From a checkpoint of a small mixture-of-experts model trained on Wikipedia: 9 layers, 34.9M parameters.
Below are experts of layer 6 (counted from 0) of a mixture-of-experts language model. Rows are named gate (a neuron's input weights, with its number), up (a neuron's input weights, with its number), down (a neuron's output weights, with its number) and show model dimensions 0-255. Each number is 128 + 32 x the weight over its row's rms, rounded and kept within 0 to 255. Numbers have three digits each.
Before each expert's rows: "comes before" lists some tokens at least twice as common just after its tokens as in all text; "comes after" lists some tokens at least twice as common just before its tokens as in all text. This comes from a sample of Wikipedia text that the model never trained on. Tokens count by the router's weight.

# expert 27
comes before: "1", "2", "0", "9", "3", "8"
comes after: " ", "1", " |", "9", "0", "2"
gate2:120168128195170087172158173112065149120224111141091151157109180107098117106120173116195108134179150191148146094117109121120141101183124144128147114129101176092055105186124111134114094076160124097142171081079083083138135086140137111139137156154239137142165139129132147161128104056132166194092121167173112134124155125108119153152120100111131158123121195155169095145121116108100095089124162176202148084100127049159081139118129162159134123138194120131166150143073138111145084099140123182138083114128179155111135133135125132133231108139110099145104140171101116189084108178108138157104122132114132104096118119133162156142128077151102139089154173110114122114101101182188102088128121174163130116103121167097126099128096150140154068167143132134146171144146152132154113096170170
up2:145121116088151064116136061185093061149126086086173143083142150137156128175069189110104141057137141107155068122165141150104139146111117165097131150149104104076076113112086189090129182201103054127159099117105131134140116109080210123108113092137112062106132127137150172140125098116074132103142146110137096117122094137122165181125119086155089087128110163105152080145111121149166119155142101141081132077148172128139144134097101138148154164133149137064129134145162091139143171102166135127119122126091151132112103088105134116131188109112185143091148101143157074105201090142106114089144094099171141081160151104117104088135128219138128193110155106118107188071113167139097116104145141144189128109172117089166137165102134130169173158056050077126143096120133155153166148072111117
down2:127124075172187146112166120042104149127104108144135201125116171150114063133169129096150122132107144083129133129101070098087143125122121050129122162118161082149132140129187147164074125142127137084101158125098147138065097116128100110136131161132127094093167118101086132150155113133143128124127125158112168130127127107179113070107083170115159140051142091176113116124150197112138147084109081106138096150103091153146100124124192112183188199100120099080117119085142184113119099188140091112123092088122115118143075178151137150122089143106182065101108125174068098114113149049145059073101126152150099133123179095140077106162142076141172178141171105153082077174115139129121189166151109137101158064130085110100154140100127188109153115100093180115122170152121155153137136116118178
gate3:130136092154192132153135099100133175112149165081069103135102104160114122111130143104137095116103155170104091110100135078095132145134154130166160118137123191063149136201107072155123083089145155090134170126107162177073135126131162145174172091117165115093129110127135072119146132070091125148136164195169144172167193036150102137091066147095083103105100123165133073131113103148114150120129152178123111146093153092091135140134137219134128129121132104096126114133083127145149120123142174112150100131146145124126174165145130160051082107094140097131099102098112149062177091085158065150140178133121191143101136110180152123113135074144148157145152093169122122120111075227151108134046138145103115171118134127136106114105154155112147111095106077137140104110129099168171154032152079
up3:100129115155140115166089098170082052140130066143108132158138083108164111137125157154200126084132093142085177109101168082151184103234117130155097116124089089126167131168090128131182104173114149105112139203098143074122175106130123096124195090074184130112156126118124147099131193080110131109069139128132188143084058120100151121119105182156136092122165092102105062138175079127101126175124133132106153074113130119084172151130070090140103105130144161130127133093111100087172127137163133121154152177121195169130047136090132141111090126141102206111153099106128147081153135104130100125117166128099101125134119160154153085138141196140160159112130162125136124144163105096117119105175120090156123129128174138137134134144139133088142141183120064082192110164205159138173129125121074
down3:138123118154151161102106084138162136153172102068156123149161153102147108111122178121183103059118058120199095065133131078169115109147139123137082128080125115156106177128112102044123065174141127111141106120118103164162118188155128157118125123129045090128133109161142115171121131119078083099173094107115130117149115176116111163154146109112126132190151190172133163171122146094130071149071055133132121111133081132102098109152130103133137085125122117144151145157121117147110115176170157110188129144162133126156173131124100183099107075153128155110122153144056069170127133117202208103070170096156160053093133108154099101046171164139162157109164121174102078113097072148136122153058098114163130082126152119108096169140173111116135110125159127134170098072116116099140159132098137

# expert 3
comes before: "1", " ", "2", "|", "3", "9"
comes after: " |", " |\n", "|", ":", "\n", ";"
gate2:165162126155172135091091140113082144144081178153140114130112142102120105074117143156169127183146139154100095149124144104080081138111153099167106091057095107100098152131092102122095190122161089137085107159127142097081108135088114085101073060112078127132112080083061098138115159139102147226130110156116126135129154135098153145116152145076129130147107108173112155053174127123139139168066144040168109154151151148099117141105087092075161089189133138143161142113164139148114168111068144151125144133141143120106091104140166176097111150170156184135081147080198126141163139152042136164146102093106124118065054166146120127114131149104194148103140142155092156109138154165133077129069143110128061089182134178098112162127136133131159121189163183135117112134121104117089121149109079
up2:100125163145076049095160097127146108093075197152147106101180105123117091110198176105140172174108099167120184157141174101147170129132090134119125092113160103137147097090114135127140181125103149147171147136123098096137115112106133113109175132149142174147174135129148156161154132137176149104113182153141142193166142144089126171058131086149113118147132046091150180135155076117119179216179138142123162132106128119125123179099154142132127147098098118181147164150146063161123120168147169104091135108106133128110111153104092175119135169133099074133150045163163125145122135182119123125149155130052143216115065071154080146069156135144119120123058116140098142132106128131088062108109114109132132098148126137129175100217117096102157182088131165109115146144192100105122126173149093
down2:172125073103133141025137159159096136096137082091086165146136107106149184123055162112139136130168138139125132186105122119127183123084056125141128095157172137091134100137165148119117087139086130112122173115154123139170106031113142121059142129170173085116144137160127103121114134156165094173150158141137181130127128143164133129100164145148158123118137143187123106169108117097156162142130099128137097163163146114194119140140116159194156116115167115076090115112155168134165088091136128105102103136102102109184164130164086131037087016148082140136137160128138079146099140177196127119106146093141097175147103126115115145116109135124181170183074128166125158102097147143122124129194131139128150140131098154062076140095064158073077075145135140098173082156122094176130092101142161
gate3:079135146123115123118148089135081137120128151064119124090088173149137169136126111074082119129140103133118224145146100128152132206119132132080133039180096146123151145138160109071092111134120128089152063111140161150150122111094216151132133098150103113197154114134133117117120148113119106154181120141152132171103171102144157148142101099118113158166153043193073165152115119083093062075120125082115117146112180084088090135182096079140155120108113173084171125039137139109135206147122162156158103159116126150076135172102124126093089104125090109071114166182133100081107140196139118174106101102148127103116142135143116111153140100102086159151107135128156169127146059101178091141108137173141123095113125065109150171117102112159128096134128080204115115158124100162140091140132063
up3:132097109140102118116134124161170103136059091154186106195145131088129144100165118064161128130116126096100074151104164130126166066137145136171082246112072151112133161106097094109173134120158166079115131119079147139060208132103106177087159091158135068177123140118102168113155121185090081128169194118173090146105137162099117158105094121092096120150170113167124147114140131114124179152082127132160122099187182107121155128146104154138179136154131156142151121161154175156180152154146159119090128091103086102109142160146154130122074159183088190173143061041186191121141110122117149106113134133152144131134154139137130115075120166104102124116104071107112102106149117156180170135115111096106182100125127114069211105093162152166136167144141119157143146157147093132115142103120137
down3:176133176125140117131109147100113097083152149177140131179168113171109133112149158157120082136122087127140146099156120182124136089122136184162130141087141099174151126100173126197130135098105182155118162102172120129184145117148121097071122095093127082155149164210068127089141127090053058059148127112140145065148137121031140104048148077088120119121135151128159141097088147106140128165112091188111138132115140170127094113118112095060101140122187123072162106107145086136163135090186097142186138124129108135135134143146121121075132101149098129130103095181156162092078130128140095139156113104089065201051128107092156123123099116165112107181154089152128166107082123123142142130110149102187121121182140094116101139121165068159167105149193135178143101185105162126192153143135129

# expert 5
comes before: "0", "1", "9", "2", "8", "7"
comes after: " ", "2", "1", " (", "–", "|"
gate2:132145107131159140114116115093067122122129068171108159167158091130153167121170136114154134163199083121079133090136165117143172135183094111102126147124073129120142111147065085156141151113127181111148103107133136128152085141123090172125137121165093137167096060081095090122111156108114180114095161137108061079108098137117132135170188163097184144177114159146089093180104148101103105149126123166140088152115121098145075107085091146098145218132131133156149142151143113104196108115143090066149176129069182070068164126161096145111083159102094156167140144152145124078097143093105129152140120141196090102160169127142183173126132213047065130111171114140179124100102114120152112156125113157150153190179137080125142093132061124104170154133140150183125087136090106119148088094117145
up2:157140128087091136152138124084152098027134075170126152113088160159115153208149123087169101135144148108145201150149163169169088169112063114140168163156118122091167187118102128089126107152113112085121199090108132101131097155185112124060162127152158174178170174132114207136118114075119109118105162111208108139149084140149159128095128150100136198141094122166174073131148108136165151188164107139146175125172131149177139124119130135093061172151136107141119097092134136129188133103160165133104160139123086135141175186114175081154107113152133121153187130092118098118087124169137130109101153132106145122112067106149109105145104173090141162126092067100165140151101161100096117116152158125114125120106134190132164083065135158094135097107181169110098173137161211137103109117142154
down2:145130129142102113121096141157174073140170162176145175135145155108133110143172140161121126125082124131111183118175112157157069168155173116151187147161148140137191086123152139157127112155096099114058156101109104092130108152176096125191141145075147215069124103130157101160117098116120121130121186110107166175130089103162153105151198112106175098121092120141103158088161108097094149190154091124143146156117105173123102166084139109140116163107080130131105142091142155103106072125195147157154143120139107194107088163143158060151111137071093114204164133116149169129137090166092076124130174185091133118077102113154140071180153081144124139115121121117142108142127205108149147123142167109092094118107137095079088163105103132065179178151160138151185206152131163108172142140061114
gate3:145095172131082108182163163140171099135152116179139046100138144150123127076107131128125119164150073119113153140082151142117100119076075178152186191132110128123130087150145106132136141168101115135126087112198082148150091152136125074086118114124083151101093186114084104093088115096095074118103130114107085076127108099085125063118112138122160076142164181178121113155120142140169188112142104091120177129174147111129142163170114056084133123138140192098148136139130157127091181094123117153140052116171100127114101099154152112135133095047135153081215151092111114084149192172170105134159155125146165127118091149082138101153089119071085103171137145135111181140121110139139177148111063199176097152140129144126154115172166131073164104107148163154162138109066164134107109138161095
up3:093144163139156109113099132137126122120137094123121159120145137115175124121149164159114091081092109113105115128112158092135144142036145136084115154145115150112143119124145163099066132090105136139117135105159132146137120161092115156094095161102146146107100181141134122099140125108175063090149168095124173145151151151104092083074149085136172107173093140147157159143126123131081133124160105182060187132141172157124074157109089095145135145151126179132097216198068176059145130142176152131059121082121128165098139134156074157156091113122136189121125130212079146152105131101100039094108084175081131092101103171093144134154143147139179084138128074090174120131113112085131160184193107102122091104070090194188148098158154098122140060122111141120153097143128145184130079153107182
down3:141130123164151153047114100114092108121172173131112123060139118190127117111135085136142158127108124114108077187131104121093122146106129111118127165130144140098097134120182116092110083150073106100137137094159148133119177167114151140139136113161164174103124106087152149174161140094113094131130123080152177122160155195149134128095152153067204101102106106090161140133160112136173108101107087101121166121147149184126152068135086124145217152120090096116126082098169203124117120071143119129094162107152143172065087106134110133165065109176175153101141192121114099055124151103116091159121090144089122111123108162121095134128100179162069167145047161138160141104168144155161118170126127147133125118130132193085073115132143090120141133080118199182106027168115154190125135116121059

# expert 28
comes before: "0", "1", "9", "-", "2", "8"
comes after: "\n", " ", "1", ")\n", "2", ";\n"
gate1:146116089105150116107155131130090142177200110083163122162046121135125178130174148137111084109119146134177116159148144131172133170124119118153172137211084152128139167100170134197078181082103089149143156136094117155089139133136146134093152157129088138091131126123132128103151093120058151121147134117100103105087109158094082096148137118152153140092123095163134102161043114087166166080212110115097083082143144118129129136135118101104129106088132107110181089119111086143148115148036114140125106134146137133120125151091076111071148072093185180100078171113170168128112110177147119115062125147117096125110107112143079072159187173156102097150148138115123126133087140091119107127094133164165130209099084170124059173159035160160125169148130114185144130137157079101120136073102123
up1:133168095137166143131165090113127143148138148082128177148109111145118112037133119094184086115155160146133126193142164152092176155129081141132093152126087116134120176050126116083115154136113160105135113130119100116080175153191154114088067159113157147106140151123152147108092142140090108092121124145163123089087158111121101191151158143183168153109123154142156152108128157158157083206162078185125105180122110138091169151156107130157165199156082098159119104105078073109151155091119159098116132180140156066079120125121149173103124080126106099172136131102100116130114181099125079105124106185126128125105098159179107100089075124144211089089127144200107087131105091159138096169177138129143134034116137144177075132134103137091119177079134114084079075149109107150119094108063126
down1:172123123104188184133085176137172125166080113165058134192116118099096196120149130173080145174132138117189140130091118182160130127133070130087116088150082146126153120096164126112136111092107152096117156201102126134171125121148115143146157111103127128097153156140156122178066106124183139190132087132128160123102153115139082129088144159100106089071144170050167087109144119160136091163112083158145130123097154137179175149078114091145164133079108144153130151103127168193145143149141181131069128161136131107117095113085182172082086135113093131154098138109201138090171135137065106152101122151074070156108125143128075080096139164068096134085144124118141135141171118156131130152106102176124227169127096139158133114116079120106114109151101156072081078152196159148114162112101146
gate2:147210132117114071127083129115130118125181115127090148090121080131131080141103143093144134157120115130167115201169110159072126084146165054136125176127101108133126105126106151131112168102144117142154113075121141065109107146126145107121127096155129169083103142090161102181142059102134130120149135177193091095108193108150163138162116145095178125108155119125215066118091141155106150131135140121140117116150145084207166109140086115121118183144051080106134145116182129145098131155099064181108115111101092123133149173134137140166129111137147081209122155101055085121102122107147185093133115168104117152164108189175064106149164115139159131117126159159167139153103094153113129175112116069216130090139110133081092118143192159163099125186159141100140131197151135091141187100128132
up2:109156171106071094140203113109115126166156160118101158084170068128156174170158177137104119075107077090118107108162140122130162147161079125068163146148093165151144160084126138061116159119106074172110170118195105154110144118104165145157102130123159124132122160148075131130139151113195170147179101034123128123111205126084158077110116118169082137084095131153095109130095157140175119151129131177137081102117168132196155160188176114132142108143072156094146122189092079151155081143174097139127039182177117141178096157156115135105143181144118106133094157155158114081094120124164109146142139129171119123104126119116166080143152157085148143098105173131075136117162185136114116113099148122162089105154110144094126164133199076112143087100081117077140165123150160115126081130150096
down2:168165131154047164155112163113141126157107166105173097098147125169129130134109116162136144106142130066093172112161138133137111105096147161096160102078109115095170118168113144072116138128088108120113108124167121102101183114084142127140123124050179144166176090116088153110109134135124135106112102141126177152211104131155118100074168087164099128107122141162113115115099116171172151158244176091130109129191122180150104147117150143098196088092125120127172158098151166119156146126168152112105102148133134118160104208100137093099089113127121100123107037146118148072126166178168159157076086193168123103160134124113142096125120144178058170150145146128084061143175143093166153142162182160165147151111124102108118169102135077108097135085123147153193075143139075107103082144183134

# expert 8
comes before: " |", "0", ".", "5", "9", "8"
comes after: " ", "1", "2", "3", "5", "4"
gate0:168119164178139163138166130161132141063093124171119151139087117121118172118102121123107105176098148108123205112143162094136130128151146135114114157090100142105119116186135098079179176131128125154137143131111105149099157123180140168164127128088128136167091110070112127115160120150121158126151124161130203104097126097124166132119170145161139141162129173136112101100143065159102158125117163089147219115102181132082143164074117109097135092182178120136159127111132143126072114204081106103090170130175136177129121128143140098147142114162076091143142116088149192095050146143168177167082103142114068108206189152092137099124097129121075113123189076122113086138160201135176057150155094178122179071137143127130120117081167167119121173096110141097169161138159104030107107138148128
up0:145171143097130085081108161114086121143150162174135089139100099150159213065168128101152195155120117154140104176086144114111136080120134149049155108076164164064172066093126112145187062122174098137151122111117117124182147187137161156115117124116169141179074138141082163117052086086102085122080146128125170122125124139191129195022129145181139142105136154151136165067133092153133142163152139102161158134149147140129113155104110142118218157140123139108111121151111111173106201107145112151145130095083127112101064132102153137112155136127122154125097083143102095108095122150087158161139089100158101151161127135166101127126089114050158125125145128106173116166084132123150137110101096123132123126145164073143097119156215167182084125081177129097169149158155108138131151087148135
down0:112082044094114090115081139120151128091099133113099116159112112136074157138093109111116104107047114175118152126127168122103084135186109180156091140162177126141051123150139172125153181138183099069147164165119142119168087113109123137171108128126134119135094160107144100089152088110114120143136114227129154091124152105123118077122164184110160125194163173119158148125112106130142153092120165110106144159165149094111133049147174162119125151145150127123094112116128141192172107145140184086169113142154100151136116106150117091136131163230099140162182186088150147123065100200188085127134051078148096116137152144127134112106117174128178189146108108086130137134148123122102085164127121117176131163137159144129143165135127136171092101113168088196093204120137152096179174137124164
gate1:141177161198140130112068123148073082129099144149162163118143103098124064066092122116118133060109139112109124164105149195132113104132149128076139161153090162118110122147163093124164132077170112062189114050068092131114122143108145155150123122132183135120099119128106104098148142076109101101170178091134119190133088161141123211142110124104177089084163187102122125170093100132124143098108092197096086080076130115150125105110144115108091147115153166104100165155154128123057146162124152189099152140144156116139093126155196102131143097078167172083110128112091118173174156114117100146077139086134139130115079195115108111123123137120121089100123112141071159134062134138141055026120135169136155160083108097147180142172110189156102126124080120151149130150104122114092132101120094
up1:140162156158134091190126154114122130114127105105149115087101117129160167157144130159155137214159084163110183109143129148093113147146114117092117139120156064112162180149179115101153110164183077071064126148142157118201086132162141158129122131159112068153119108108089115048156146121184168118108143072120137149143127101144178144135094164129109101166120137137137123140124124091180079079088170108156116169151077114185050135114115149106127124125163124088100086095128133104136162159143127122179126146153099159115139118145154173106197075068161086104128105157155007191107129136157084162128105173144139107099089125141153129112061125158134151127107098135109092137139124150134152186183199142152099165148176151115142078156140129098112159139105116084161145115043189122081166088107102
down1:137155081185135194148192096103023130127152146155126118145098111168200097134111143121065131095102119116119157154123119159093152116128172195171090158118177165127100134053151118115073097143154166135110164087126119145157175127117161074132117138191139122120163083084092175086160135138095190184154200087136157128090094123175111124101113163119161123186131113067135180163092134194105153103135151108122175060122100155129145109152083133099148117132114119095110133176121156151079140135116137094114103163070090203146075102152113203152136130141114127099117105175086104097091140128129173135146163145120084094133137093171154112182149111133150068198139091139137155163117086140145148098170106114165156109136149115097072090151104154170132168114089096166112113111160150128127133155164174

# expert 24
comes before: "0", " |", "–", "5", " |\n", "4"
comes after: "2", "0", "1", "3", "5", "9"
gate1:084116093171134167115121153133134068077180137076135119114157159185103099088156094124157116096093117115101145144107158149121164140129114140141138128119114089160144177157144086134095125093135162048100073083174174139148185066172123179149095146101132174093131163141158164110097149097084127191156127126150170169121083125120107137144113131115149118145115120174170114212065179152184095126162166165081155084147155136115129068156084179088141068133151114121128078135133145158115094074187104114122117154135069147135074135112141172087169153181073112113076119146108109169119148139191124081133134131161127162165140140143104174135147141068056061106113127156118151156178132118160087133128146152168157143077089167087137119105138101149121145151182140197081169171157159102137150095120179
up1:116127150121160123147114117084117163141135111131131129126166125120098144132151145112125080131181171143104153233103079131100148141138123147153136153121131177096152155177108135116104103164144118171128121182102107148157136144133135056155101178111134141177160135098057079151084172114145155135162179157112160157115113140129116162070130127111062122100150155175171128116202051121077061124106154175156184149128104131134117126126140067083124136124162132093167117119166128113095093159085132128143186158098128078080094113122141159172088135168103141139112120155183053104080150148081156079098160079078155148079097138155090128103106128120119087126157135215141124084145084137139117117035125123086063135116184091128107098124134177118113063154099091128167076092160105183103150058149127
down1:175107144141098145066113123156120167171096161108100190138116141142152141165131170110142127074148154157183153121180143087115148157128120126134091111127135108145139135128147064150185121074169107062037166102130245115164082123156119096186132152119092151133131144138150155142174123151152142175140147107204148143164125110126137154131130158132154134142110157145195147148092101105109122073147123044141103212077088094151172062109128149116133082134104147204148086100166085125109142091085157129136136073134155163157161105121114134185186112144116137119092106159114063146075149142129155140145097092151127203136185120142126120086119088167125084166169086110089122161151166081146109143140151100119107055132124113111144149080068146128158107104109151107076141125084106163109103140152166
gate2:099151110157175141099133133175158107190115116108126119107177137096104130139097099120137151117141126097117122086191112125136141103111112141139131114147173138151100094156090082089103121139153104088109128176100086129144164121075141099154168124119208103113162146076095162096169133049151117126135083110075116125139137116106093126100082146142170201112144121157135127091156073072155120145048110153149106149126056061126096134149153141172193121146160136114160141129108152062124092155085151128154165133110127102121132121093195108141168180109078183122117156096083076126117091166091164163161113134126076146207190164130092081128093075138174098151100119065112143093071159134189128102172100159136119158163129152107114055111166183064143159103080108128117073163103123061117150132126102
up2:154118146146053105124120139159069095161128128073073085118165135140083170133138137153122110145130121147118138147090130108077149177131131114142111115112161108138129114180118100134119085067119141135181095129116112138150175086140143087148146120181123120134131143144142113118098131085146151116116096128173130113126108144123055151170104196144102081078198145185141068138099150101116149113137176133168167112131090153130128128211204119152069139077189152100137164126152146134144140070131121112166097129106137138142120100150130148147128106160085132052104105095063081116156119092136095136047183109164133148145169106117090112144115066158103107070120101153185154175110119164115157158181113157190146171128191129102143125118224139127138138213121129179074088108168157059188102129094156
down2:099133129118125066211179083105123099124137124118238173115170137143155116107141164154077136111188147167074111124151147099100101107110150144119088105128119118119162116121127174078090146126100094101086152090094120086150124140131115120095146144068088135103133157065167152196062159122153098130109144166113085115150124157101137142152134121150145157101144114080159110146118172075106143151067127180100184136101101162131101156101155188110103157165126152108085076141110129097114114106155123190136111146136109108180144114181175141090111076169098142130157136107128070069169184159112145096174117134147131147054142150147037150098136073150081153138066091139083167127107146138129160139104154165156149143112138125187211194095117134090116197091108160085130139150160126087087113115129127

# expert 20
comes before: " |", ".", "–", ";", ")", ".S"
comes after: " ", " (", "–", ";", " \"", " U"
gate1:072115156165126109111088132193088127139131094132095132082118138221111110093123113115150078115141143134156126151138122126181088159161109117111089148155107210184145137153087130143224144100154137142164159134107111152146156132072110078140126154125065127082203079154148121068138088053153119137139116127111143116128097163095128107103141144064174150136148119098127102114100150087095147137138159108176097168162136138154173160144107150106214113138179158109154125150137085126167115084101104124164171179076149130151156088144134095135102122098154069142170180168147099174123122117127093122118124128109173137135139121133181153131071158065146100143146095124168174122153090139139153113130132156124101074115166149056182086112133166130045167089126134169206127138145199136130163066076148
up1:157075186133127136103113172145129119150129218197153186068149125144075148112113124160158144118133088177144138176127080155117113086106188131103119145055135143113182154149054155128134152126160072109164132128202124175153123149156166062140091126113069172179143133105111170148140130132098114114115106057099156060144146087139114137117137130132113183115071118110091137094099132132105113134152152185193180143125175060115144107152105152171157126117163169160127078117106112118172116125114148080143099116124099128122098140076117116105146088126158093124130150132149194081142079181177141121100123153153115163108112107083129165160112131114109174173176140112111106120141114073112121181158124158154119045154160079142126087092096210126087111077117128142072102153170120096166142099070132
down1:045122095070097118176133142105114152134111180153124135160146137074153153103139135153085133156158159078088184160129119079175113103092143115135083114161163094055125124123121122115078157101074131203103107121116116097137075132129175152107111081175119130097137137118095064192079157117112192098165143150098136119145100135137116099170102083101171106090085135157133147143109131203121076080117186165136136118168059127138113090147083124087139088142185143138149113148080109117094124109207069111117122138086115073103136126143152157164078088078126109169063113105148093142109131092117148132115148165148133134127166140099181127131152093155147059139106150109094099154130108118071144094122142111128048172116099128174172108150106194112134107131155185181172095102091181122131138168177089
gate2:113087071135167165104167104143107098135097163094143168184143128218058136140145171158117169091097147182124093189129149113151124103155110150081145154156105094183146067170097122127161041115153111114100134135139127126107117136104173140150118120173097108102138125108111185142147121067103179115095126140157140105180069107125126143145116113095161081084174158122106174083079132103178106093151163149110153168176155149108148141132136071107165151120108180093161110154154118144143106096130162106133106146134134194180130161152130100164088088152126154105153130070128072091160053163146138080082094109162217113133147191136117140155107127107153123103089092151075149131145114153072134144111132121147106177100136118074097128163191150101134126092192142147136069071058130114140102148194139
up2:117118050130135163063083165117134123167135080125187197162134126131044139135123120132106104156130060119136193121089123134089185110167224132121144146083164104136094149086160145136115102198168088131181140132108083170091163109127105115094132106076133134147122149154148161158142161163162167128089097114212126111132125135097164137076121122106176056109164124135115141149109149127085164106109174090116180111111135128135109132128114124139143130134161159147108091143159119135116168077165109098165098120164181114140133156079153089164189088192085150100164139139141166163111114164118034114123100064128137113136163102021143130171086095135086106116157114165067116114127183148143128094132093149108148079145158126131119088136085121076143154112149137100112097099172076114092118111075118
down2:108110104135145137211135129164092094124110176126115137205096150186107090113146125107114108171162197149127160129145167186096088113141162124151051167134134200166169112136111131153135135143137132160162187093134125120085169132182152091146109076151142094112113134100088142136079101125131106163093116103174154170092145172148128125191182119142167111103103107112104128134114108157150125185043121129104085141095167162123171101106095128136148092162108105111154140125150136158113138112121109157157102119153147049101094133130108140038136210116111074104113145162177150154124076081088176133144180156155131139063158135104180070079075086189163156109108140111100157127183080178106124112138130122109132147089112188053143070095151128106129140142118150172111113137146081112084151171162147